{
  "d_model": 256,
  "experts_per_token": 8,
  "d_shared_expert": 64,
  "balance_loss": 0.0038,
  "shared_expert_gate": true,
  "init_std_router": 0.0236,
  "n_kv_head": 1,
  "vocab_size": 8192,
  "norm_eps": 1e-05,
  "rope_base": 10000.0,
  "rope_fraction": 1.0,
  "init_std_down": 0.0,
  "decay_shape": "square",
  "steps": 4013
}
Below are experts of layer 6 (counted from 0) of a mixture-of-experts language model. Rows are named router (the router's row for the expert), gate (a neuron's input weights, with its number), up (a neuron's input weights, with its number) and show model dimensions 0-255. Each number is 128 + 32 x the weight over its row's rms, rounded and kept within 0 to 255. Numbers have three digits each.
After each expert's rows: "comes after" lists some tokens at least twice as common just before its tokens as in all text. This comes from a sample of Wikipedia text that the model never trained on. Tokens count by the router's weight.

# expert 18
router:107166181085117115101111141132130108059147126073082142083139131128116096100095102172139133066139148109081124165112110122177144112102163146153128180114184137108111105099115128102157144146149123166131176128079039127150086162076164112128114106066080140103127103125114098139171057143115090146213075163170135119102149153171154106150072077187170150092076150158127101118099179130096131103145093155134169085131133182100100084077150105127104093115117101163074118176112163120181144159173120158098159116105138127150168133095174150125228102129083139061168104112108165125175133124102090101145122117092194068087161151094078144064104177161146163163110159091119141135184092116133039112141125135142111130122107151091176111114125129128135092142144142127087135145088181124143137136122161
gate0:144180148119102142124116171093139168139120129109129161140147123110151171161124065093208143130107170143116116159074176142119071129090139125154128147133167092115110148183114131093096168154155113105134149101136121119118111120110106083116136098131172074083196155138143139095132125163136140139093098108167123164078155110123085129111156131127135105142142158097117079110113141102141155172180141136101113186119157148111144154127105191140153122089102176181080156187079108127122121068146157111083091111136149091129090104171103058174164151153124086145077132084190141118114122090154143094100119138100135055098033120124125087155204105168176088082134055170145134189163107118186055151203191137136118124110088102140140103059149103122099125141181078142117061126108097148138167188143135
up0:085090134104158166100118104160108117114110122143173182165154086118161134102150116135145104171118104114141047138096128064143151104125137116150070102054137117128105121097131103116134121122133056160152115151169109112117090146111092160121111149126075137120092086133103092127122176071124135135157150105121177123152084078160169123095113117167123131094169123105177083109147138132090148176142169142104095100080128154167178187118147191104106108161128110050110138190183118088110104149206174116090111100139127135163070077124125142135105084121113149154128089090186163150167079117170204093098172074157158092148145161124154149173106095102121100091088038113121124083155165128126164149063084135154128140130123174177151155133116112104152106195076162167132110162171083112209140128170115
comes after: " C", " c", "C", "c", " B", " a"

# expert 87
router:146177168101176111138135140065109184098095176132113125171149090078124163065160113146142122110125157106132121143157128185145119126140087106078091141080074159089091104145123129112155137077106148153090122087140102093182103163110165170080199068103166169155137074132113143087121117092138128124176070147163128116153141177146106143130121124101090196135112162123072131135139126124105151080138175166063124122103169079182096137168186085097097105117119119172171105054075125064121113149129150148141097165170127129237120101095170086131083183161158129139129114157113153082162124072171100092145113102112123048114084080128096099145132125199107103113096166111095129091132106116103118133131090123105110080120111133167169129142092135094072139143121115116140092150109072117148078168142122
gate0:155165099124143133163052074133130082112134138102144113165176098084143124134174129082153183144079119154175152183143132105141111043125112088170093203172115118101190153201089123122108062101095114112126119151117177175200096164164136072128136058130164125107138150139100124113141210102161107151155082169063141151140103132101086126150106071133110154125140167177120125127134136151155100122133097120120144111152203155158150068096131105135119114160102102176083094098104088176124172127141084092127117092147132107065107158108146133085136172169099117134109161156103133109126087154117054167095122143119177092073159096152130117120092071134132214055126132131162146098105139152132118165160184184100057115127129140097113125156126120121169139143129105105141194137138139158104131133117170
up0:092100109166097151173160128112142207142134136138126141130085103131086143133168127135197148113116092133152092137160126117127147160100160116099108160166162096092052126047078175126081073100132094105097149104122146145166195136141118093142096112164111131171126175165147097137122141122137107163085134113165131093173160088106152181170113133177113101142086060120148119126178069100156085140106126082145170164120099140106146104159135115084099114164133177063090090157098159114140075079111181092066105076147185056105121123125167183140087089143112136152109100176113138123199140089114110166149128171179187106099157113153158114126049057101178113169099135114115121146100090146165099116130153146167172195129146100120141103135163137095163096118179095151118107135192102117082156125134117
comes after: " to", " and", " was", " he", " is", " that"

# expert 102
router:146090082099115147103195161170136126116111051110164095106133182174099146164092161142111105153133130140122150153102143153092103113158092132150151074189104110115116100098167130143111113199135185168176093157160128121077139138112129086156091156130165086127193164127078053127160149157150189150159084137118156042106070172089110093136172153126122106113172098159109144137156186161185155139177110116091077141092059087163159082169142109106150111176149120153121113085088194088165147093148088123161070126123077144147113138151109143183129151111119158089128107124076123150083147181151180155114173173082136150087153156150105144105176176155131166109163130085132140150147078091174128130139081111127116104075098139193105119113140159094164108101144083150122083133130125128108150166159109
gate0:130102186069122140121152117176106135076188096117138173175118137133114128115139111085132106111081149132114137081093214132176129152171151102080129144123121104142106124159147171134196158129114128092101115083109167180149131123179185152152110133144142113094117131139100133098144132086148162069195121076131130130147060153142084182095178161096182160132153141055077167117120119204114072115134133133104150143116045111197153179108123141077119067050102108124131170142075079091110141142157104152089079132143174135204118118179127157150078071103072148124124156147119172105148060114095113125162128095123138098135103092127193093168119109133153152145108152149151118167123146147167086106133077138128158168191079160154145158093197136121121137124135112163073120126139134132117088126110140
up0:201086130091062098171141118171132105115114059054166068112153168121152123100149162104094129113188123148088083115171134169139110119135112170086181151136140119195119068140139094182104125106155072159182126090178086133143148160116162130094106129120145108182170133149092141175117115057095150120185159143077153084132102124197134103181124084122136160137117099156092150122110066107135065149110142202148075149145120117117123126161106127079131153125109097135129115103104128178110103129221129119128218131082046114099105105103147129110141108163139128135112107142091172130199116189107126180142117140106128142129088152118104197164095173073130183115111132109121129118161147115099104122132145100113082151132141126106140110107080155119122210138120128119186144147108177112078120112117089
comes after: "\n", " |", ")", ".", "==", " ="

# expert 99
router:141114111087123113103082117126153142169109101103136107098136187145085083135195120110133099130160069126147168149079126075102091107136084140152097123188131190092194117151131172117112077130098082087139180100136126107160086067121150123099115109125113123108204109082125083080130166170152188157109114141098162079139035086157128135099133140150128131139095084096155139129125110112130112077127090144193153172149082180096101163134161128088096082136133140149103122086250115138097136160151136105124051122149088131067155082151106083152142152185152180112078163159133137092139182162171165137157170147122111156131085167137167120105123177129186131140113137143163140152146089112134092090138172057094150084154160106101073158140139068124124126135124141127129126144137169180155136153161115
gate0:234136153132127083099127108179170110081112113128138169145137155137136099116093116103176148115137138121198168159082145134144076202143138210141126166130146144104140120089136138113119197113144163100101161113144173069143120101181136187227173093148104108085146132140153167150122149074067148097152111111090102159108115121163112035183120121143140087124160113191147131183102148160068100115094104127091126168117181129103135097133136125114160169174073098128121103107101089156175102156045124078136206106125090109104109121145134147119147107132139103140115153085090078111113112202088092128145084116138130145170155120136120128162173134136130112138147061113134109084099157209058147117089114112074138104158098140135163122106138105166126116126160164139108128135131136125089073087148115
up0:132103098122134118085126094125119130139126111082124101103095166094178149137122087113138200156168135148100111112173123119164120137201202023141225067165121107100105132131102151099077092143143117131136081103072130149146105135192104170134198114127115135111160107101129140119166155154107093122158127155150143067120123154122121140121119093145156152122117104104105146158106139116111153059110089143133138094084123135134084092065063104110098152049120105129130093139092224132120117105132152117139134176168166137128097159131155134107112132087104110085157088111085118128106132054125136194136132181078084169038197083123111129146132104153124152149134125127156125109168195112135135087175079171101108132098103143146163161116177126115165181151059115150138168092088113086086161101171129
comes after: " in", ",", "|", "19", "–", " ("

# expert 54
router:136095120114114110140154117140079074125164080130152098123117165099128095131195098115152103189188088158123170065120113119151150066145134121142114116165171193119208136107099104133139133167062145116203119157111150174144148144162075088113141092150169094106152217157107103146108112168137066091123176082103134121150152152152072121107108123184171181169151082144191105154138136131110095084101134126076178160115038149100093150170120087102137204143145065165180127080170141119116165125151118096091091126095108148103138106116083163191108121090084171144122145141166131174116152140158196121104143176108146182098160182119141147150167125149169163147124107172110127116099111081058156105089137110134129087099147132150149143119146128132116091144123125137146127157133191111098138157173142
gate0:151186153138130168121131128156148161092189171146177134125134125103181117099129071105158126106110152099134127157112147146138174123108167173158118191128143117085075160137084162148178215172122132123123113084093132168134153153169164050151101109092115112136132124127158155158132109160089066131121099115111189135075113151153121100160079065140108165190145137119157112093113120189143115122127135157107121147129117189112088124109154133124125165075089126107144163177140116122135137113119171140073178095180177201148121131091120087096078093124119150204148108132188168113115090120132131040159101140172146157163160117098155160123152109175132117100145173114077111123017045070141183141091114126128115087139078122094129072090130189136119098122095114121175144134164168109090136118132125
up0:064130154152137122149096110170141124137120124140077096090176198139095068108143079061120155130118119124164079176128102104153145129059129102125087130064136142194121133108106135141141160101170134166145101120084091080060111155105138109138109141130145123113104136121131134200149159181092124133112097166189158139170140088092105176127100151137159074133103132114181140161135133088130122100143173046092107103123119149155145135102119193071129093134195126106183103105130121120166121212107158173153156086167127136149106109179138124185127177144171146081106133108146157181108114121158072132102142120119074067184105122105084095117069145113089093130101193120126132175158088140076134138176114121073137055127102116128122087152106156161142121166086187139145147134150087096066103066153142
comes after: " |", "|", " R", " the", "-", ":"

# expert 62
router:165128129109147115086119111148097117173182142052098158120161123110145127123067101145127100159136178094159151132160080088115108190133128118117106203038117147141201126121106187117159181087138078122099152127152090130160112091117132135140149120100085137172190106105148120128079159141191087109127101094168111166138113097135138102146108122098141164160155120089099061096195122158088081102170099159102083141119066118085118114145141137148142149118137086199153120092128128087126131075069200117161181098117102079152102160097133098121101245105147090089087091118115118105141146116086143112102160118126150132089117153125138105092112148111113113094087078112130135127136131117077109099106133115108136170111142167160225166168145130128212140161134133126166169161101160101154110174136187
gate1:107124118172167102117171092157099097109098115204197114162173129105062073106131103156106147120124116074128138109154163086077126162092105134161113159168136176065167076151128137152130195081153153115084121160110138094178111167107143139073186179138154135163109104165078161140094146159169103127150141147127138150094179171059204117099088106080151143111124184150129076172164108079134169122094093126119116116102131078171086132119138141169133097110119157175052113113107149143133194089116125110162127132155102133085162160158095066072139138126156070110159099134181129161126144128072118139154144125077127150118177114146131122123136113154128080103059078093087113113109054151118202149113185124147130111136158119124118099164120125107082136177137114091101129110117115119194150083080164
up1:087135108144130144085159115048137132111100133134137118134104107138117120135140121099138122142071169097091108098170147078095154139154035106115083054133132163102097114172147119119108140097114153138136117141112172136151141111071138138173128156182169150120129084096070167176122125077121133105122117198141029114148127192122143158086087125106156082107101181085149176136133115130132129126134111211130161088051116113103139127148107116191195091161130106197095050119138154131118113148152164156127109173146094175096133171094120100140169112074123121127144118162151168084151098068154098125123103079099136106118184127071158144129130119151156161125149155159178143109189103139105165146124183103092152140195120120188135139153132135153188113161125089100190102146073134118091202154098165
comes after: " the", " a", "'s", " his", " The", " an"

# expert 94
router:075117194163100114176151103095103115107074128142166132112138156101156201161091125148058150104085117089128162142149173092099104122117152130141127163092132164079104098161127097127193133138160134112153139166116067100163122123168108109121135139129121100103129162103079081092093106158095126134139103156098154140073187162149087206150071141149140185088122132104159159157177152095077177140147106071122129092132154177151105119088137120164071083054093105179080080079096130170151149155192116111078145138141144147090155165098121099060139146070083116141108062105154160139169141134134086175092136119149137136121098147109090168106081166136134100151171200148133142133138074108065089136199173124131126114135182138144186136111120122084108141128126104110088171165188125117155110110134162
gate0:089155077140190141075169173069095125143126132110124169187103131095114074098159156118109105093096153094137130118107141122117101101096114157170105107156190122153087090152134127162095109068147058150092077142143154171141103085148120097070163110200108160124144154088072111149097160102153152157172123174149129117135118122100114102131112120128145156141145192062128089064109131136104084116119141133093151129069180143120169125170092075123168144143051119168112092109104171108138127158140079081093066131142142163121130158126079102057073083157109124174143099190117128097079169135154158141081112140148062114142139124151128139173123144210103157130095155153164129151097070141098140137144121133098178101138083082153135064122109163141143160140213127175082179148123102079156135113142137
up0:140159108167118083113089094146116145126144071145170125127120106080123178194139081130077056113075139021178103121124171118146128175127112118164138141087181150156109146123107127177177077131112121124133155033131150116130110080144141099102102162101104177078129166134148103089121183151131108126096136163130129216132092083134097141111152161169129147145200090112118159126165155146178076111110137092081165176161148123091140098106119094061123124089152190165092136067138118116135113103153129081148164072129130150097128103111192180155104191124178147140139108058162169106089103105095152109130126109073089089103134119118069093145129135140051082133154137139129135106124151122087144147147160204113143126132124172163073114132104148123101099129143093095129125115142126140173113050119100
comes after: " G", " T", " H", " W", " g", " F"

# expert 91
router:149042124114096112088117116051131181132127088084108165136155107142092163107143140114116100150154146124091160161133164179109139084143162123152159116135066127124116134097098125108177134116088079160102190067158152096085092107149122138148127089153117185116110104078137055152146108137060173083101083129127124128093109078149140156170102127081104087136112120116070181110083136148195157100154140114136102157096117093092102063075119131103108131156131127072194149188108165132173126071131154146167163141145145138108101145131092170119168065109109086115174121169089144141068105107069152143145134162102200121129126142091167085088139118114129146119147119159150141110125184173147029154175126152122173154108138108136138125196131117135183123142130148148172191090150109075087174105157096
gate0:108110144137133074126055132103115205110187144086098149104135096187137135107142081145163125109104163083118084137099148097172158131121161128122120163190185182118124086118078150173175053077125114130112120115151095090160164129097141177142086172110107122125148164072067119133162116106146117081103111179116150183129123174062115150081130108137149095133081101164138126127132161136165126159083089157013201131116177049138131107124165116096119139113134120163206086196107117073100133138108110097133102189114149068131125139116160145078122101135144155170107152159139154129136106107152133114095123147154160137163140103126116073135149139097091155144162127178111128098108150128163093171071200166094155138116095087116182124135078150135144094123117120126150103180099200140143166151157143
up0:117147154123118132094132158160122082167089120086135163201186164145075140124125103214110110094133174137095134151105117118144072119172134091146095032071114153112102122155141199134157020105142114124125106165111106110148145074169098109137100141105132098131097135167100094077078134109120125183151133117133085111151126097126110078133204127099151099166133085164157146178093159168188140156136129166063111101136062169172159097160153130154116145084154142162193100193110114095089175088102151127113078090156134111157131146128081079107119124145152113136095147164207144119128169174073089107153186155138106114100142096138153111112115116084133119140085077108118122114136115096110090133157142139116119124165152120061089120148110133099151099140087176134140133183097167118114195160188109
comes after: ",", " is", " which", " It", " and", " it"

# expert 85
router:117191154182125122151172154094151116066111131127165143152131119155070100097074096197166125116129126146077164111162176117095134191133139086115145169098102170109091102173102137132137158145065161101171100135111132099187093117112140216104185104144201157121112092147129102078174077127135106103137119091126104087140179179149116115123068119156147155110116144172113129134142142159144147058159108107153133109119112088115057099132144070147079131171157118149067093132123105196149168095163125124101112133133152141110113096089143140111150141115094091139172137091109180164174121082136082142058153132059091108128129132086122103143117107108128089144185181145054126107109042123129148155121184127151155098128143199120163154113106144082115139172104127129134121162160180139206081098127142
gate0:121133109073158096162092152122144116105063067123115116095164132100068114092160084218139065111131075118123142128159140136100103120145144083094168184125132136134202147111124168065115098111110090216141163132069123144100133152110170104114173131123123155110109193087159123074108166148087094121139126092153082169102074140116112095192134134048100134120090085141095173107148110158143133156119050115178073134123119126119134101177183097186075172173123151104138160173122116156117136109101144119099142164127126135099139138110141141094121133076135164077184169136167122135129109101052138077091128108135141140066147094184099125133136055120118101134155099141154119146108099176116141080086170168167136089119130094108147077094187122137165161143174108090079067124120128138135123154097142
up0:094122099119103143127066178140140124113120143142150161149115136101144110062123046172143103136144116137159117164104172132121125125175140089155165127143166077159131139124072145083087082106134101163146120132095171170085083137134142077128160123119107154118144120108036150108098142171128106102148122123106079153128057141112123093131171101112146109126146120074077073133084115076110100087105104091124112138149181169114171182115136197102215166118096081087177161121071081163066095101157133146144120129091164169203144105070160105148168110191165144161086143127164127146134082078108130113053117117149138117105123103142106088118160144109136074077142069091138126138118107130107149135075184144131074115138138127140190144168103096125171176173122177152168076123058136119157171124111142
comes after: " K", " G", " D", " F", " B", " H"

# expert 124
router:107166119104158080040071120186106114176131202118134118106143094127104073139112121130159146159173067065111187104146103082126147145115152120093147130144161201147160132070134100169159122107085151097118138145133138100170152117120134172105077111150140134134095119121151077099131126179147149076113198102104130190135166118101129113056126124195193190096152121074174129145175104127103092072109090140181131119110085141113086148093151066161131100132164121198105112080183090176097129105150154155089122119103084122071107123149150164148047201147148133146121139052127139153164165131133141161126150183070120175101122157103125123131111120157076124130120102122118128116117097112113166123107165101159152171127149152174161122166117130134126137187147155150146093147164149156131165113094200
gate0:186117129096103165133107120144187112094183089163153141088074131089133082097119149056168114165107178125155135152135098178159082112090106197154118113107053076102150161132134172087167115122186151114127127168166083114147147129139154163153132154123147156137111129135115120053169161128113161086139168093098090107162192154127107115127132159163126200102151174138056144081173096118106170097111154120094134078104141163143122114159119074131180109120169128151161111159081092099095086100139090104132144129129142114075133118129130118163125135136158114098123140169129133097105198105148087071105102159114102170157150137185164131086112131120138119152137195180161141134136155107104126125047128175088105174091120121145138114080168101220159167133219102163101173121150130126202105142174122
up0:156075181144103130127184120106094108086107079064125123099106166082123134109160142093136126061117152128078186155100122156155112132105091134062109102067109118098166129154111156128110087159081124108139069146083152136074139089151089158198190164132130106162165118088122110147152119102169142111096119099163080133117128143096095126202106140071168076205181061092134148106167155162145156100119119149106078137067161151110129146112176167125162109158123090119129107165175067135117144144077089183047157095107096107167146136134163143098090109097114167142125158089191103118115155168102122101088106166203143066131171110145102149136101087073188104142166139118171144141075151120092124133096133130111136123156189128148107094087131134110143131122145164156122152091100175068121121166118125
comes after: " the", " of", " The", " New", " in", "|"

# expert 11
router:111156123123157143082144126120116170077156141144160180086113145111158122127159128148135167114164125144151143142160128155110065078178131112095125180084082089157083143153128083117122109194105140125127073139102104153124079142112193143111120140141172190146135122152130065086111200087104138077149105095132135154146065159130128144153121163163132180179125137095195107162105158107092156147108113118104133115123080078068167122105114070165163190151111140160083153116075131114127165083131170112070147138104214168212086165126107129121136091086146089167165139163099151179128082070140116085105097091098145108151101110179129110068118124118161083061099127108116124153096145157118121155074071112106109201113104126139110109076172083142124127082162096138111078126113084103197151128163133
gate0:159094160085104165109097120135109196130107136094061112108112154189140144086125108147082097099142102127097166119126113142100106113147172178129082105140108159099141118116125122145130147101176152140120081101087143109155106148104144076134060098142104135149121137120159099098118160107116113101107118124091145109098102175119137154092108144122130163181173115119190164109099130100121087196070141139097104193140042132098147138185165115161142173106114120120150113138120053140097106117056164175122153147098061147147098146143153161130104121092181178134145227157151135173142150067072080139125119173136122137149111114091120131146145164118149191126087163079137137143135066027145083130133125123107083109130169107078109170088118119171212108145158144119216086136171132141102149113199141
up0:125140115110128147087096181104111124102144102069170128125145163100147106082093114162183130126107130089113131121126119121139135154118117099140184149064087070136079137160105122098119100104162102116160109155162093132172103122172146183117163136188085192095132087167206074107156096140148139102155135195160118132151164112076123216151130113122152074202118135167069150136138128146135122097109096119113077113139113140162079104076044088121103120123129109093154095152124150117083187090112070118048157097143106110132152155124157105129118088058119124088137078040128105179128125145106105178054139178115127111112127099112091150071119071152159149140156152116131170094148099116094136174082124134187072170138121126162082078132134061127144078122135085109097107163130143132133110082125141
comes after: "-", " \"", " (", " and", " un", " a"

# expert 90
router:090164155081067148065096184105143133081081121052128167150163156143064145117135083183109114090150130156114126152093144097114089079145153057155131131099074157149114191168125133128135127216107137125099098103118113164164112140102187089113120164091182182201110119090112133131115154133133084110166155131128118098070080135169124107097078112163126127164118152111120089130143165116130135110090142098122140101106131120120149065050176131142109171178050081107116119046082143112158138126145193098142144100137167109077148101097184145158158094175156115183129097146096159147175139131095123117125076138113187099144096121114148114107158141139120128093096100116118111141165125163134038137126064129136131089110100065073171152148160142122145138162112112131055092158122135120149164115137101
gate0:130101092135162071124105151130118133133122140095157105136112128097118106114142126190070186166169086202152172115085139171121090142088112090161129189140170110162153171120118128184078122148134171116116162112154149103100111151101159129118145164128071139128203173118090178171115168134105099187107198153146124143139126112151134105136137200129125132109153144081092141120084145078143139149081095134152151118178137105126145167119156118188121153189169113147110112148171154140156122133123087163136124077149134170119112056098152152075199110151162134122120107128131121119155090136113178091151228114160031145137103169109151145151110145155083055125153078179115120088109204134146113131141126106080071100131154075111126077149111185089082149125131097145143134082136090172172169181091124
up0:093056114186129130106142143112099119085184115151133117150130071139116165141114133094120131158110108154075069109094214145145103145093102105133143155155079106182138175182159103118122146160106075097097143190171153141149199124103138148132184118168153101158123145132119141124134109125129174082125166127125134123069191131140150125108138127115147049089071128206150182158052154085119106107131120076122161124073164133093104093149063139102124082116082142097113158093110137130150080149161192111152106189073143175123150125134178194159131100115078109153097062110135127149150120154086124160206213173163143099127123109105111110118129132121151113146025056152098112117132128176120149179130122112097147139150164107117074127179130139125121180087116130110142128128110101139140113118089131
comes after: " the", "-", " of", " and", " a", " The"

# expert 121
router:150173087120105103161108111070107108153089190141138129173091168172125134055094139102156082120149058165110091142129118066177145164115151109126124101160146114099143092118152128141150085074110165117202060146166126086152112118128151117107114048176107058124118154142081137124094047137154115147106164140125066120108144154092142151136125080066113122136106132171148156128186141145073138125134088098149092120084206117097129175136132095130109132167143053143113108105100116159113154164174127173136088111149122083113194182094188121103130171077104124153148172144152114180167170099140102132088116175150158146156100063132120163160143108142133097106077178180120118121113112127189141116129085153092161127121147058119164164158106136117089154185117167144180114146105176136132106122067123
gate0:119094149126164102100099155165116101163139160129180171093096108189054172147096181135115131201124109098134118156063051131121108142136091126067111128125065108103128158078088125120102170134153080100159136167131145121083173160152092122149096075109117146134103106087117094075140072158160136144162163151168143085140145098200189156107112086145110125095125070108114142108127154115152152097154094159128107143119122156188136130097162110119099159170081175128102079143104141152175119150160119116178179159156124033141093102170140118172155153133116145123151084116089081085158143162134104132145086131075120175057133059118144126137143155123102099106071139102132119149116101126190146086063102068108112209148195128110128095143144097113129151108137131158183112153152121096155116083185094
up0:079127114119145119154135101131094117188153089142107149117156237100128140084076122105207149114129083161074135147132126101155181107109136119106171117139104158107086105166165106201127122179129105170141125108126185135129143115138085154121136176121060123150169164137122205171161119080123164122114153123150121150142171085138098113081164132066122074140071087120076107157143125114121081156139144086149115169125111103159108161162078156148184096124109175133091206174178121136128128108120184143129157059151161130194166162151082121120138100087113151124166126107157116116098120143157125165110174122144123112168144087049104130082122042072130097166118144142160153124095164128151132123164143135110159224102157108114074103135164105082157129127119121120104203081163092129158137095122116
comes after: " B", " H", " A", "a", "B", "b"

# expert 93
router:154157124131096064066118111159107097103113174123120186145122114184121088142147112208105137102151088124116166133077070071121075049109160122150117143128131062126146176140176155168130130189098145165135081131166115089094116188058149096118104119100091172137144142101135167121095170159125153110108114074107148132084068137123143090124170088155124139166083123115198143147092127107127080180141136086200135144099101128144179096089178092156118128152110108136130114126188055143156093137152194149119092095079127180085120199174166154138120119101143131108097134161149158163092129090153112131109171128101141135167115096154139095092113154093108110088091121048157117131146102112160070132172078108151137132154118139093159094123112132095168099078158142065175116178140161149123162119167105
gate1:148158120101111068156068145130104115112139140137169146120154122116125163124105085132180106118125123112091109107140119154118176100095070145131120141158123134079151116086126100148112117166085100118137179139101099145216166111067085170094186139138126135125069156124096134118123082204164089125187141174126118132134134118164126113108101118054125140142111115159135071114168105134188079092170065120168168157125084081104155160123087122153040167096136181134030175104141114190115133175128107116198100151122152135095066070144097143074098098167131098120117181112157162080085144166142129162148135172105117183089123148114081165124100138146067073110112153128148152117141167127086181144064133103137154139149142092109136129093082188130105083149182066121086108121127104142139116101108145
up1:146130141134138142196142127078123110136130216119128121124109144112112167148087022118156150172176115076107122151192172079113132179108179118080186189179132144143157139093180105127180111117116084174176122122083120083155115141113145133133142115116169159124108131096101111161099070099095089157115159110118092155103120094143133119148112174130110150090193092117154134104102161117141144177109172114145115162130185122130132100119188225138114147163157142153147119113111145157136108180132145103146092177149138180180164135168171096156116148137125151157124081094184127128144176100132134204084189103077162103165157114127077140107192108191149181106161071130139088110077093067141131140087111135117114093163098159127126125172146116171121173081106094138134167093119141158079143100105173
comes after: "-", " (", " the", " A", "S", " US"

# expert 88
router:174123159069114142162102063078084157157144099134158120114112152139124152080171141136108104172144129100170140177120144104161147079152080139099202068161146165167169143152142085125124122153092087111166166175084130116175102147196130095151115149075125143084175152111110092123115099155110118072127058091094128085137080085130074166110107096151137124177161078161130110131115143207119145128096114113107135124152061165108153123091133152083122137184111155164171117082157125065105111163144110115153088131103096163173145136100148197141125157106070139138074215186110142168132149182196183158141173108161119127128096086097142132131166083087156113165122094105150101126071156117119131160135138171085133146157171124183050136139145110079140120148081117131177159098122130131107109144153156
gate0:125119123140155151087140083161169151106105158179116153115099114136078111120148134113091135106083125146130149087146132204101091152090039116126104088206145085126112155141143128120125117141127066180052176149128178098154148127128099107121119104144093141137130157134140096170109090102150217160148093135118126124082099101151107145157114104129181152125083142129105139098096154099117137171157149167090142139130129143149101105059209174137128108097088146106184146105168103069131116133154158204095118101124161135117106078170117137191150151058095108131060156108091104101181126118127124108164131137125099114153151115101126122130116186119128124120079107100199117126091126127124144091184147119136124121145053137114146082063148135158161114203032092115094127084117076148126146122149239
up0:078170162089167148102126117102172126153057118066173152137149102093062098158065172085130146070113140104105099074155187142133139137145135103134102165077119116133128105108122153158139135094113134135127052090122109133122111128138154095149125096167178086128109106129138139136128096159057105123158128132128074120118160092120132107153182152122102127060142105122047124152089177102153183141084074087197080170142175162135134120127108062131148115080119132079154110141068079045118112146161140143153092114134120128166155101148139088052073122139135122100088096154078169084106133115169117147106161099138097088109109129113106153127116065160161105111138114137071135118147061128102138135141154115134138159072075093139017160143065140096124131135113162090127123120156118058160086133109097
comes after: " |", ".", ";", " +", " −", "%"

# expert 46
router:161165137105129088083093151180152158164123140107121147096146104074111135166122106136107154135146105094177168118068080090088133138157098150162094186047142186116175139115112146161163164074168128103086117132178174138170103102112108081121059096117136170170183079139111124136049172122140068106140163114137139181097067136141132085134158139108175148153164116123082064126202116143118120109075111129074090149109072153127118164111194140143103140110094136182115107100143119099113172096089164136127166100109062091141130134118132132136091191146134090116077113128101089116160127148128109113105188140082102176090080150184146096106183131151111076124095062145123131124178111092113141112129147103122131175083135146139171093165183114114127104186148148102198177127126164142146093116164162
gate1:165137143188114136103164123112141116130088152179105166132129104105166075139139137146133134115127117152131131144138145121156125149106096107170132108135106139077128091107129084170124131127137161162129160142160126118140129172082155155093149047071109113153119121140086107129114107159149111075134151076116144095123141147190095160105145115147162198158173125192143099092078172159063197113143128104136129086135157123166129184122163079157063201131126123137159149194132197068133204177139069135123112175089153107083138143091088125172121136111133070090141128112146144173085165094095063147085115114091140125138053143162084115148136231110169171112141207121084111122183117146154136118112139146149121132144127094110086147119152135180101148218196140127138115136098155186164151132162095
up1:149096113091158135167148139138103154126147116126145124148145119058119141164129146155169110071146126163106092111162103123120125162146159136145147177115157140174083167091110149135057127126097083124138178115165136130118080018150127160143112169085157129150080139095103118149106224064096142096123157146053149141145128099106095111109150163140084149101089083064115133153131113089131102171103088153019123119095104209143086139146122094106118120162157168150117064114103091085096106123095188139168138112103055061130116124190075118090137123125076100125083094201142101099152113131192113106106153138139122140167135190120143144126104063084144138106073113145123123110039108159127112120163154133096108150129127118128103142118153136107134050124131111176158127098118108099186109132109139
comes after: " the", " The", "'s", "The", " his", " a"

# expert 36
router:143073157147178130086112134119135155068115131111157150124182118151183187175147152116109092135125144118088131114142084185049095142075109135103100176082101158145127117123085082093151111105135111107118138077172140156119154117173136152057165089114110089149095111115208127156174149145109187107103122168138148093105178116146129198150094140105099136174076090122124181089168097176162152112124139152102134106112159105120175093113118145103164122126098163047135177104093119076132178130070190145158093155083153094142119100099067134074169143135198151083100099164106128103127131123147179094132067077155125164132123073074132125093104143165070164116125111138135131124203143119158158131121169145187169069093153165134161118106086135193115109092134118170155125107111108119095086157128120
gate0:136133097176140128210139123100147113125098131140127079181127071164116152084099215129103181109157166120095186106121155161117144119136090183137117107110114144159126056135174114113078048110122136138090164127146114064145139165176056115169126127165167160143130171168117054207140117127120130098121137128157119105126118106097197141107124135133112106164144117197092111139163123117194153144161089128082148140188186155147138108116065155129136139164138161155116172128124127075124127136111134110151150076111155082106189060116139092092139125127190190096150157166124192154102121144168105129163116131111095116162123159111142181147120098102086084094093097124178111160173116089127094085155132152138131141124128076079109149158077154070116118080101091135081074113156161188122148142074136
up0:137147112103149144065154150122085113075099091132076151135193116149063157175085105144091154124098123197129145120148137101093131223115082143153096161098103108127128108108116104110100095106154050075139103101076110121128117089131056209079102131098125139125087111164139112141123150135194159117139106141174093103077151087092128179125153114146143116176129094116137171094156072106136163149148169136182114105150175131155138173112136150156084141137143120069088149148134109130126143102131148105159143081180112108071151090101101113184086156111134136131122128139106165105106100108132138130128128175202098082094154129171122148115145127126144108177094236141129145112084135235133156108124153151147127071106189122122148125111078161152100182138089067129176075097152149100103074102113119
comes after: " to", " was", ",", " known", " he", " is"